From a checkpoint of a small mixture-of-experts model trained on Wikipedia: 128 experts in each of 8 layers, a sigmoid router.
Below are experts of layer 2 (counted from 0) of a mixture-of-experts language model. Rows are named router (the router's row for the expert), down (a neuron's output weights, with its number) and show model dimensions 0-31. Each number is 128 + 24 x the weight over its row's rms, rounded and kept within 0 to 255. Numbers have three digits each.
After each expert's rows: "raises" lists some tokens whose logits its average output raises strongly, later layers aside. This comes from a sample of Wikipedia text that the model never trained on.

# expert 82
router:160118071121117152165073144134124108133149161113169109155129089136126116133129094153089128127135
down0:173127126080169143146117127167123139136143140109128105143137164143162139129143100100136108137144
down1:114128157111139123125132109148108111177157149152090112152121173186124113162172117114170133106166
down2:122068147104182076157182143153160137100152139145117107104179089130129141099125188152121093106108
down3:122139114144136144114084119164101095146117145133107136112151087090150159114135108141157112133142
down4:108150127174138108128116109106140144153129068105146135115105134131141120064117145123153148124129
down5:148157117092159136099115132132092130122141115129126116116118142081128105147146132107165100065157
down6:140140136153149119110116106120110149119131124103165129146102120138129090075098159124139151123182
down7:141115159116166143163170150112172150163123149134122149106090128135107116064157137081119093158112
down8:138129084078148143129156126093144112156115140178086144166133110152136125077088134131102143133115
down9:105168133115102105152110130133118144126126117136159096143135115174131156105125098155096106116112
down10:109121086132129145122152053140115132093149078134128145113102155112151149166113132154143129130129
down11:179120149101117142148143126115095099130117133145155095151079135128130155113157117147162114102112
down12:139152133141123116129116150144151090115121118139124162138168157133133162182152070129129089136118
down13:104150110143163109121140132115139149099141151112134166122114109175160104143154115129076123168146
down14:162117092124109125061101135115133113116138111068156156096107114160121109140123131102106175125138
down15:102107147141135112146142102136117130138115145140108158122122121128146126136158090118149122152140
down16:147091123091111156109148109116111127069106098116154111137108150127155150123142130130131130146139
down17:115168119114103112124131141165094110106170076156146126093107113101136147100095178170135127117156
down18:087114112109138165140155104119126133095082149141142121109134129100127102123146121110092121113129
down19:048121123084116197155099140165104102160125134105136099118157160146108098161125096114101159112149
down20:132116111135158153103126073137157104107164112121126114162124125115143132149149093180142118126121
down21:110128107161131122096158103144111124087145081155162099110146151099160112145095129137119119114108
down22:148150104111096126140108127135158126075130103099125145146115108158096108103114166151096060117126
down23:131139093104130112143164083153122066124140115134125134150138124153130118113136184098127128122132
down24:113107108123058067183142130148086159158150119105130129113153109151112127106097097153195159161144
down25:119070124142093163140093166146133134145112086129116121159123127134169156160084130134134136149182
down26:076076135104105152109123143168128165136109125123157161108107143130114156122103158116148124126093
down27:167130148166114139120156157179107133183136116135148106118165114143135120113078133111153079107162
down28:112097117169126154135078129145126150153130078119147094111139123133151125098093126132121172147163
down29:122153056108119133171124094106142131160148154150139122135144122145131170147083094148148121149090
down30:160114115119151139156099130168138129118152142119097141127121135135147107055132114131095124120155
down31:116099091126144133122132101105107136138142114157137087196149104105190110103135141111116127139126
down32:117128142121131111157087143153156126110103108096132103109154152129090072130117156150142120139154
down33:116086121116073138153146094124136099113115117125119129075132140150122102151119141136117132085071
down34:139140093141146109170135109078130117148114105130143086135130124123107075155121107133130099120126
down35:129111114103136142109097130148114143119179161145131132155146127124168140118145106132141139171130
down36:139109133154105194155105151158179162086081117158145123150075108151132110076149108150161107113124
down37:128110129085102147118154096076121105091110128158112138123075143121183128091129139108122134164148
down38:149125139089127105135119106146129124159106133108151106129172120111111149143128139134121142069096
down39:122108117093127127149117130127074173150104155184128132102124151096105120146116117127066116162146
down40:120120144118142130162174116125137136105126092102142127104137145150157087100130160130105167125109
down41:069124175143135143107129117108121129150124139116112123109144172100112110147080092150138132091068
down42:104190078109096137123165133122153138146152141179126168096147099137130091133118104079130145121115
down43:132098146149118083130140096139086118168147118139145094147082107164138133108119147130156140098118
down44:137165128105153130139110151097108130141144166083147155157145074165148110123120099101133139080099
down45:115122130122128116092138099134130131119140127115136147116170124134108119090153154125091124096105
down46:102096113141117158123124155074111158118104122118132153145149128183158138132108112150134100154132
down47:129120099119143120128114122128120121133148110145120103132115118178087126128113111150098102118104
down48:143117117104137146135130124120169115126126128115107103131148110155110149121146199157111145158130
down49:117101142118129135102177142141136115091175113153132163088173128118104117112106184126124097125104
down50:111112119097132136149162152138116092144162138144162160129099120125124125127117101129152121133158
down51:127118141103131145116122145140158114158149136080114151144119119137081120140113120134126114105135
down52:154130124093131112105092126116140114122130142128146116086110152156104135121090135119088100123134
down53:128116172072152127172137165139118101158087081135120154172129130117120107127109142081119113067124
down54:176108127090152114114137146148124151152101119128078137138090085141120122120109135107127162131110
down55:107109137104088138125120122186145122177105114139122112129131145132151153098093132163156109162150
down56:106143135146148125101108088183144089115104183143140108147134131123101100131137102180129123136101
down57:149123133136114133088087107164101114130100109127141166154141101106125095152086083135142122098096
down58:099152126126145083150170101170178140116151117122132094103111142122152164131113107111118148121084
down59:113137105206116124129147175147122119110127171140152141178153143102134170128081113138116112131117
down60:155139089114135156119140133080087137108151162110144153133072094121116130127106093143152100136103
down61:164117109102138185153089094100137065116138126114110066139113103126134133106143118083152113131154
down62:137134131103093105127129146154106137084152143108084107133144155142130119072164099135135141180088
down63:128102130128120123132112132185157120130118124105071135121118139175087094128110102120133112137112
raises: "ru", "it", "ad", "ac", "ay", "on"

# expert 120
router:113142127093135115106137109132097150119154126110128138148098112126126130156094135190124116124106
down0:123127156145130115133122142119149128110118147124096130145144172138175141126114179138134167120153
down1:115145168122150170142117131103172118096145161149137121086113149096152138120141118133084148125130
down2:108129139157104127118166098122122109113140098100148144143104133143103102163118150134094148090139
down3:104149106189183128161119160106098108102107110137143115128162133099068150112112156116143106140159
down4:172136128120110154155094153113166168104147126117092158147151098134155155124152105125124117080089
down5:118125132161111137126122129144097135127124088103073151118148132108132141150129109126164104130118
down6:131110103131123108130136142154096128121143098164086081136140119163185157153137155127134145151140
down7:101146098146112165078142104102102112099168119126149128123131072148126117117135071117158072139182
down8:127138112145077107105114120163153107097127117113138126087155091168087159162114109109083129087107
down9:143110148145131110122121137094118108110143137101171152138164106144140105127144109155125106157092
down10:151134170135121151103146142159157153109134148135174145123123130143135122089105154166136103110150
down11:134081107146135141117111103114123118117145153118150123104106147096164112142125136171152153123108
down12:121159136126114138143155125106169145105105127168124125129096134127187111079112122120079113145128
down13:143143142107144100146097120130094136151148139116095100125122149142116136111161129090072090141111
down14:125096121117123108126118134147109154118156102150131129133106155110119136133122125132148140109113
down15:146116146088120108127140163134125110150151136123136126148120096124110114115119117084148125134113
down16:117091148166105176152134177162159142168111119135165087152149146100061090110122124138147146164127
down17:115135120154135116153176131116127137116157094146134170158103110125104147148074106134145114153116
down18:126100151160148165159163154129138098157107183169135101106101137135122130125161154108134095110127
down19:125153088094148172122142166156094127118145111139168133139104119091138134114107168114146148138099
down20:097129104140134108139137175142114128126098118110095128151084143175141125090129133153151173149136
down21:153104101069131112122152128099121129133125124132116099148119116106148153116160199095130114160113
down22:121100093138094133122121111129117110079106108101138122129146119100081112139136176067097121119118
down23:115151110124115117147118133159145094111080108145136108052109155072110136107132150121138116112146
down24:114154116138138128158147113129118168177134105123135128124123133086136097151157128112157138128116
down25:136120136151114121139126088104160125146158164140138106089096140112118142095112138145111166147118
down26:108155160102140130134151099124106146141144071133171094141094132168131152157164098134162148148195
down27:075089131159110115138165160135116139113111185185126143137153107130136086096142113111162103174148
down28:118150139161151124125100137111123171151114162142107166110086136106127096086135112105137144110116
down29:128142094142143106131137127081156144171069116143161110139122126129111156106150133059147113119119
down30:115142124126164139116138119147095154153123137172133158138116153194120135155096093164121151157159
down31:122114155105154143160140140125137155123117092155129099114126137092111133137129112142120147169147
down32:113139121114067136125115134118109157121158135137118124171142114186100139093088088153141154108101
down33:121118088133143153118083096137148139194091140150087130154152128142130129131105117129088140137136
down34:116108101144133155124175139141131103165129140117149116084111134081108132118113125097142140135156
down35:123121107122169135144143127127130098119135096137105174115118166128143097132154152130060152125104
down36:138182105145117136083155132097099125136159117138147130144131177093106131106118143111116159138118
down37:118174136139128132148143147120111156117144142137124140078150098107102121103115132115120099157166
down38:113131157107139113135133186078136130135138130174148142101152124133137085147082165137112098146140
down39:121102183147142129141120121146120146126097123110149151182145112118121128177134105147146126170148
down40:103128154166122145132126139135173157141134129156184153128098157173079114103158083151127138115122
down41:107096067131109076157146139106136140097156093094097131128160149094122154117123121140088134142152
down42:131124111100150167119126141166068169130150123158118118178118123107107134195088127111101112109149
down43:132113089118150170150140109130116117137103149167135129142132121171114145138147106101151141089101
down44:102140121128154118162113143146120112157093165124127173133115119149168115124042122168134118137174
down45:151205110118104090100130130107126145193130157120177176136134101158115151121131146119121124145153
down46:140094118160158108127118120120106162137110124111134117134164128130119101132113114128174161137106
down47:136129145151077116111128127130146139134104128125130141114100130120141122129112098069092150139135
down48:117136114149113132116110134141101129154119176116126123138109108127090142086111141166116122129168
down49:147107150160107126147127154107178112112124099134143138090118102141156167079144114090131112135100
down50:136137101156117124155115173121100043176126140086118106107146157115110133142086117096113149133112
down51:147119095149150148143129138082084121152116114112179188118136100105124148108126172114151186112204
down52:128112086164135102128124148130121090096127094160071094105093109162178100144126143130132171115192
down53:120182164154168120148106127111133134113166151145152087152135171155071131129125119110091193112124
down54:177113096141093110131121153126101107154170141107126144125141107117140126076080086156135119124137
down55:114146174150155152103150071131149133137113119061079128105093136147141142160133130155069149113118
down56:148120116095136093164141137102139112131110090135138110146120131119124142087136180177148122122127
down57:149135096128151117153102108135114103122112125120119144112156065152102144165135119179126128140144
down58:123127136139127157124107148072114098153127113137120133120163103117148089124100119107107110110141
down59:146116147125139102094124140108170129142123102144092131084083132116106131113170156111118088141122
down60:113140182134177158103132128132121109146107129121134126144120139149141112136138155118118158115150
down61:168119159160104118117123083105128128171125124115088119124134104083110124126111108104109134162116
down62:114161141111147106114117162149078069135151123095116127156118092166154175120114114102143158129124
down63:110117080121120121094124116124116153148082119125135109143168120108118098106155169103143127141169
raises: "ross", "ate", "az", "ates", "room", "ard"

# expert 54
router:180158144089082114118160096125146156171133102129145140092132098129114158150145105139155162144091
down0:114119120142118146097115148129145136146128135117132115123137166202153118153110125087158150102093
down1:191100093126109142122091115117140135159136180155133102143099154145120172144131130160150153132149
down2:133130140109094062126109127145125089116090148123095131141154121163176149151091092119172143097107
down3:103140110128143145167140090111150139155091121120109187182126119093115152121110106094154162119157
down4:153129119085147125153106182138144156129139156141094128149117143132154159127126118145131131101147
down5:148145102144141114135138095122102080102116126090145115090143091112114117140096142163109098159098
down6:139188102123109098119128142161109139131151129132134105136085097086134078119139082143136179117110
down7:152146133106135147121121073077164118166132138145191143107131088099134090116148164135138132121130
down8:093149099134102171116146135121155123120146158115125146151129144159111162095149163106083086126135
down9:103151138131139110138123163108091145180127112108151162066084136118164135126162116174096114091110
down10:120185163108119170124134135154138120112151104146172178125166095099130175141114183109171126148103
down11:131130096126076147136116102067116137155154132130126132108113138130153126134099117140177136125123
down12:144112133124118105152088145086144113132128175144138122133136100104116131157162148072089113144149
down13:122132170156140114173146132109114141159148157133094143147121110157074104114112147143158109141127
down14:127087122142169160123136113111131174105121167118132119141133106178114119115097086129095082075161
down15:113119103142101110129171104146106129104111114146144145125126119138138153169082181094118156169142
down16:169134145144146093123143103129142143128119114119096095126128158079119109104156156128111120145147
down17:148144096113100119121121130137154122148121108095132136089117132089123111159132146101122102098124
down18:104120138121169129108114099141143128109123116105164144126101138113169083117149148090150122140072
down19:122192127190127100092168094067135106123084192117119149092114117130135151106111108141170129133131
down20:130144106187106145133151138117117115139162113142168154160110092122156130115119133100178103129123
down21:161125141122137144111145096133139104103157142141125137121131140142099140120140156108128122144102
down22:094147143126151108126116148130114124135128097132123143138109155092116088124124130171141146143099
down23:123117112158141166138121117101125142110134157116139148154107142136149119140126162127174150136116
down24:121129148144136124128131101110178136109126128113103143128161107153119120123083086174146136167169
down25:085118093137108095132155123098087163108135104135124133141125141109085148152164139143182162123120
down26:154100147108120146071150068103133108132167156152120134154094097122176109141129146135130120147105
down27:167131128129132121152152134133148159171086151107125093130182140163096127133143080136085160131121
down28:150176131131133113128117120103133140109112108132106125073104099128119135100139097145091135093105
down29:118149181084132155120104125124136089098155146094072139123168150147143110168139112134103116077154
down30:153081105122124177126115108134157137114141109114115123145104134112152124112153170128129134155115
down31:074096097131094153119099155118142133189131109106125116099103131133133133093105125162127175165133
down32:147108140119124116115108181147161173090154102130126140116117151131161199187117084120131135135114
down33:119146112158082125119148146124135151144112108051099151121141098119135095125145147114139171166115
down34:131149121135105133100135121125111151119127116152122129117130121176086132153086134100141134154105
down35:111158156155156170158140129166114119132139096135120138131173074114078113106137086154064112119106
down36:107144117145176109130123098125157174109161104146113094107118119147098109148157101128137132100124
down37:123124163094167127149107168105118111127127136130108159122109130122154094160127136137122111125138
down38:157140096136178139125123148103118129155130116112158129111117118134141149131079155097118128151159
down39:129117137124084099144129129136138137129100152120080139136095117145166110169117165096143130161169
down40:140119084113117130141142098148110110116108082151139135091135090128133119102156145097141109116135
down41:140111124153157167134113140114157098143066137152111129168156139193131144167107085081142112121117
down42:153128056123125118150138136103164094088099101117106137154155128130121093142104096120167166132145
down43:111110113131112110175125134078113091114117113173121117102165138142134127133081164137111118149151
down44:129144134125125094163107175164101136181145153091139100118165114134063163161135121129156145095087
down45:151145114154131134164151145192089103154200133126118118126090144124132131117146100116100163147152
down46:115088118131113128118157123108105143093121100113126161105120134091137097133110132071140151139165
down47:130111131090175137132102108117173124135115114121110146185116110170113088137157115145184140061132
down48:159155156111138122132130142170110146150147134114136136116099128129132140078133111101130144082105
down49:130149122110103096172139162125150154158124121133122115158109131135152148127127140156125103143106
down50:103136095068102126092123120172124132125101087133111119096153143137154124151149111101158164138121
down51:096110117122095184096121137120183121163150119080096138126165100165100114131118115145136136093148
down52:116164118138117112114131137108103131171137121081150115125129093127183102120113143125160123110126
down53:109159122132123110122145096109137158133137092196142183088119124108152140095132142133159096121127
down54:120125134152112118096116150146118112114119107099141128185157139139165098112089126128127115102159
down55:066179144112157145077163167146113106223125162138163190166134074117079149120158120097103134116102
down56:157156118080133118154137127104121132182192149088120151089160127137123101131165133097119111169118
down57:149102143131136127162102132116090131130149147124110076122084153122110108121120165120104102128118
down58:140127089117160148124068112102164135148105162142112142147148134093095099167104137102133122139136
down59:165162149141155091145112120143123130113169108105138148149109118136114108145141146099109131116157
down60:130079127169107129131161162167108141134143116158113136131126142107084152105124093135144092139106
down61:127142197095134137157159138135143117153124106133109133120168151149118102099092128112126138128106
down62:120145151145140100108134134144084092155162152106113126130091123118157119168134117141089132081118
down63:126139122139096136112104134129126090142118155128104145116141162121152088126150118117061153167126
raises: "ugg", "anning", "uss", "atch", "erm", "unk"

# expert 21
router:190158121125077114177147137126154144113130164112116128141113134138129134142106112118140151132072
down0:094120099128156157147153107166143116126133149163077155164128112160161111154110110110081139130080
down1:118141102109125087096144148159098103080130099121153115122149167138105179145114133146140116136150
down2:105129132092116139137054101144128103095095100122121150147154108111120132154093106112144144126155
down3:091120141095073163122134134157143157147162134094131110116086088116207113099119126120145132099138
down4:174105131143097145108096133141142105121094099129139155097111126152093121129103119084121128110158
down5:174103126117165167153140170136125096189162155155125154106139068145139146130129146137118135146168
down6:140180113099132110144140142122121122129143126141124140140104118149158096125128116147145119115162
down7:159116102065190132083139102123127104138126128132123123094096117158117161155119108105154130146131
down8:159107169148109146146102139183137129102110165118124120181116121116163115150149131147104138151079
down9:111135141196139142133134134123149117125135081157143152181128115091097119134166155143123127131108
down10:115100150169111147155106108105122111154124142098161133110103153122152125179082133123173109125174
down11:152149152118126095188112152101139129148116115101118144140133144129120150097163114150097140104147
down12:108140160100093146104132140174130156114101111109144090146123120115118137142123121172169113100081
down13:115100154092126144182123132144114137142123090084108121122129159103125136124120123152174124124089
down14:140132123111119102103184147128085120164181146141168062146142121128150110112178125151095155133163
down15:134124089115085125151122174094161157131125148128157146127099058137112134131129137128156135137100
down16:071106114151081104111134193141110118120150145106141137118159117124115096108133156135124128118099
down17:119106099100112138114141123085109153104125090102166099105105131100150126120116173158117153157146
down18:114165091116086123142098119129168096092153157106099166125133142152098118102112130082129145118138
down19:122108109156135122148130159108102149140115105137135144113155109138111140104122140100067100151092
down20:138130128128118143111113107111083134149141145140116102103099140110117136139124106114127105116101
down21:108114100139126125124128092078091128161120110138108162155118135128092171152157133150164089080104
down22:132106113147065168083131128099125151127116121141131123129097160137122033104112161178135119129140
down23:113127105158113123155143128151129104137132108137117153133095161130149090118153157159146123124179
down24:145125151088100099169170171131142127160088145147191152133119150158110127123115112124122106141108
down25:150144098127137104157128138119155152140112090121127135150167098185124128127138141102133100143148
down26:136097137112101105111101148141104157071051151118119117146133093157131131110139160133109125138133
down27:136146118160155118115135102127140141147122142135137125126145117143119081106181150099124123103112
down28:170124084125100133123084117133153142110064102138139125129109113092162116161129136157122151182114
down29:120200116123137140131164101140130083134124155181159148137164095140092101111122125119122107172158
down30:185141128122095107101122151123168101104118092127108106152147149125135123109120142169092152131117
down31:099098139145120110104144110139143141125082125175103139151148134139166167117129125094121115133148
down32:146120158079156128124094136164111133144104154136078133133117114160138120107141136107098126104124
down33:153128177175127138115146158153111151135162140123103136127134136137128117084127101133095120111131
down34:095140148158162110138129147111165114148148135136140125128108140102146175132118168127153146143091
down35:124158151137053107136120121146095140104159091092086122151150158092140117132110129111142135138134
down36:195149074135160102134166147113110136124175161128108130134158088139094142134124088110131105121106
down37:158087103099134126124115129080128119141089157154143141147113139105170139123113148098126133130123
down38:136125128162133142112139140127098163127136179141104136118148168088130145127123129132073106066109
down39:178096132144104107099111106133103170106124104107108130116090131143140151132125118132128139129144
down40:122145117133163092150100169138172157129149106071106103147086134114152142169158126154096142115135
down41:117120120111132052112144153074126120089155097134119129126134096090102124131140097158129110110166
down42:161137126119174156095160110100130133088118181163139129117094143185117151130174136120170095155078
down43:127123117159112127122150098089176145171153134128139155122070147104144130144129115162110123098109
down44:135110150110134147118130135107156125160075110131141085129105132135133127149138145101143136113109
down45:115110118118117119105149077164120106140126166136181140103153103111139128105220143126143100117095
down46:141163108127146125099128115074093122110118091081106137140125166154099130082145103132160118120090
down47:116135158122162098091132132191118107080150123138120158096109117116113141166111131077126121100134
down48:135119134140094133175138170134108088139107161120113174112127160106136100132084087157100169120175
down49:105131126123114143125167112099145106124087125131118130191128208136112136154125100125153137144138
down50:149108102139141137122151073092062072127102125105129142131125136149114164146129156126114121113183
down51:175091142144125143155094119106124129141179139111129134125142144161099136087127178112085151131099
down52:107099144126168130149160117151190125148139180133077157114103156153126099153144134122112106168089
down53:118125157124121160137173135159063090111135148148117134113103107151124132137148100130116144158131
down54:103175124138102134127150086138135106136105164152142173134138094146113140127133131151113151142114
down55:109127095117173145088100105129134152101130151150105111115125145164144148101129124082085110133119
down56:099114146147043067121182094137105143095139097130110138132087137138157118116108135140147167110115
down57:137083126087142151138111150170146098113122100117105159153157141109153128100124165115121132123163
down58:154152160066157099126125133118123116089131117158109112118134125067163127084140125166135141159139
down59:140142118158122119109108115137108108099143124125076164111145129099067088128139175168111198151101
down60:132152126135154112124126100187123143093091105119168090108156117109161126124156108125104120107186
down61:152125129086098082132127139072127088128131130179121114129129151127151146114133114118120127113130
down62:100131104131140141110082161153148095132126130123110154094110151138136152139118130114144112143157
down63:129107136073118144137098075135177153135127129148117124147130142154108122120131093108084135130137
raises: ", ", "7", "6", "\n\n", "12", "4"

# expert 33
router:114142146143131175115133131143091159107116148105114124164129130139119093117107141119123085106142
down0:128139114117125178114127087153127134120150136133094127174124151091140113154139116167145155119101
down1:123111171152115095113115103163178169133160166144125098132147096153099114136148107129118122136158
down2:113112118101113152119089154122157117154124124119124140138103104069162160146094092130171132129103
down3:110116135103075117134148137133149110170127147148106113163168124142165108099145108157131084105121
down4:093114149105124102106108104099128101133176092166114151132125115126105113114181130141134115147068
down5:134149143101161088128099101098137097149114102127125103160097140133139144144145118103122129142162
down6:139108100146109142172119154097113143154147174131142132130166133114138155121117150143141111135156
down7:120125097142108133124146156129179119160145163125130108122166143166144199109119156113101127117090
down8:081116089130075143150114133069106135145101138130156117097120129147115148128091127147100097142095
down9:138099124151157152141129119133115108111088108109121134087112095124140103116127161118105152166143
down10:114127142134087141142128173092070115125162105142105116132133182080088194113117113141103111151082
down11:143112121135149130122127143105161101092095063128121111098118143082112120157098126169169146123145
down12:148147150131134115148105080083129147125123160145127160111129102121135159165106154153138090100162
down13:103133118123122108127185135062114111126138103170132114124142127109093095160140095122125143107144
down14:129143121141139132100102138103125135159134158102129117138074139185064136107136169160088133152112
down15:187108143091126148143156139150137126106153130154135136149107113130115135140118111106142110103135
down16:105094100149151185138157168126119114123086097094125187115166132105145135129131126125087142107090
down17:153177145130133124109129110160128135166152079119128112141147116096142138171148093139120177154141
down18:116110152125094119117109128141161098126163093125113119164095133145125124151099087152132106137161
down19:096144128115109125165155159133172115110116108177161131127140092116124112172143130151124151145095
down20:120130089132152147119173124174133105144134106100082160137130171131120139128076128131079113106141
down21:107103156145115153136107150119127111099107134150104108152144159176119190112130148138143098158129
down22:143099129116116100123111129126141174154138136153125149157097187109134125121119151152102127111133
down23:116138102131133128165169076168116154153125152136093111125132157111128126134107168132132170147103
down24:155146162131133152122125144102139144129072188121116148131139126129131052153120151179128140148167
down25:102129119118088129094163136122078134124141108147147116104136133175143165102160144112125154127144
down26:128121126086076135132132120128135107136135097091113106132141068104112109093119114170137142105141
down27:116111096091097141092131150133108126148106126150090103112085147118115147095125098171131129117151
down28:094145111115118162070136128105081109135155121140160096098103145092099080125146109118129130105131
down29:138125095165148136116086134114115149115169138143133172148098134101080142146172138116150107141083
down30:144120156142117126127123121092124123114112131140138126124114139130117111124112092175156103129129
down31:198114110131175108129113143149115097184160111157103096123166165105096140136139112148121154133087
down32:157113133130104124095148088133130129140126125122109101156126096164161131134124126129169095110123
down33:120157100191132122152119130106107139145125133135105115087119095105094122176094130141142133193108
down34:117087164122136117110126140088117143150120123097124110119122113120093144103160140083130149121105
down35:136144050146119129080134131091130077119104115172113146131123126133140131137140150115119170166111
down36:146103137126156156102139172094125141068109127136180159154118129140113170153163132126099103134111
down37:141121090141109129103091172140085104136120127133154155119126127116141102130122132120113130122133
down38:142132168173146129140104133113129088129138092152105152119126113109127120122182112094125048110152
down39:157169171088099164107137136146104174102100181140167090094083089127148155088097148122124152101116
down40:140093129151153088111137102082086150122136111121114154120079142118125128193186138120147163133121
down41:161082116128142096097115150149129101148133095143149153145077102169115117131156117152114167097083
down42:150151108117083112123140146102130147127122081142101122174076130144159120133132121157125146108133
down43:124118132118150094138083060152168144118171095107132128131122091132145137098148107128118146103111
down44:116108129143125150145115130128163102111140169103107131110145106131165128127152108171145144090113
down45:146164118116111086103132171116119120095106140102139149127153140120125141114098121103112122117157
down46:153147059129154157140154121149138126095126097114113122088157144108174151100107133138076129129103
down47:161117139092103117125144117117137173157137112132136096140095109143104127164123107190096120144151
down48:098127120152153126162103128161173114105133124145135131126146132150137115120134187109148158116170
down49:097117149151088130117127104152219115130120194150161147110141101161099087115141106065165109180129
down50:132105166161123143114129146170125147101127124124109118127083127121151113121159145129108130135082
down51:061139132101161129160127160155158146141187098108154134157150157142121091124132138163133095120112
down52:088095135128134092089126075134135127099112103139141084140154104158135121078177162161143135104159
down53:128133165145132171127187117106114119158150126152118113109163149172157123132077142116153116061149
down54:061138148118091087143149117114180164137143142096130143116128168120122098151107138110091088140126
down55:148114150146132136114158145142119127140128090130122115138132070112136136143127086129152181128148
down56:141117153148135153123086126155143071098104139130140137132124144107123132161106141139133097131095
down57:140153138141139176066129091099132116125136181148150086151125147189119129089184139147129142159138
down58:088105138150122094124121142109124085099120140123092105137164115124159143130113130130117162106091
down59:169141101106150123113120126125165149107149129165075161116128065103157077132110126140150153139125
down60:109148133125139138133148175117105165134111156130095109132135118130164112171148125144153128111140
down61:129177159149113154168116098083118114139187142142111107128112156150114133078099112103093125120161
down62:095136113132047089128153137092132136116092120086148164157159138089108115137145092101131136111124
down63:164119080155142137116116113107130164123088104128136119128101136126163127070112105115129136125106
raises: " medal – third", ": |  | ", " medal – first", "en | ", "ican", "ight: "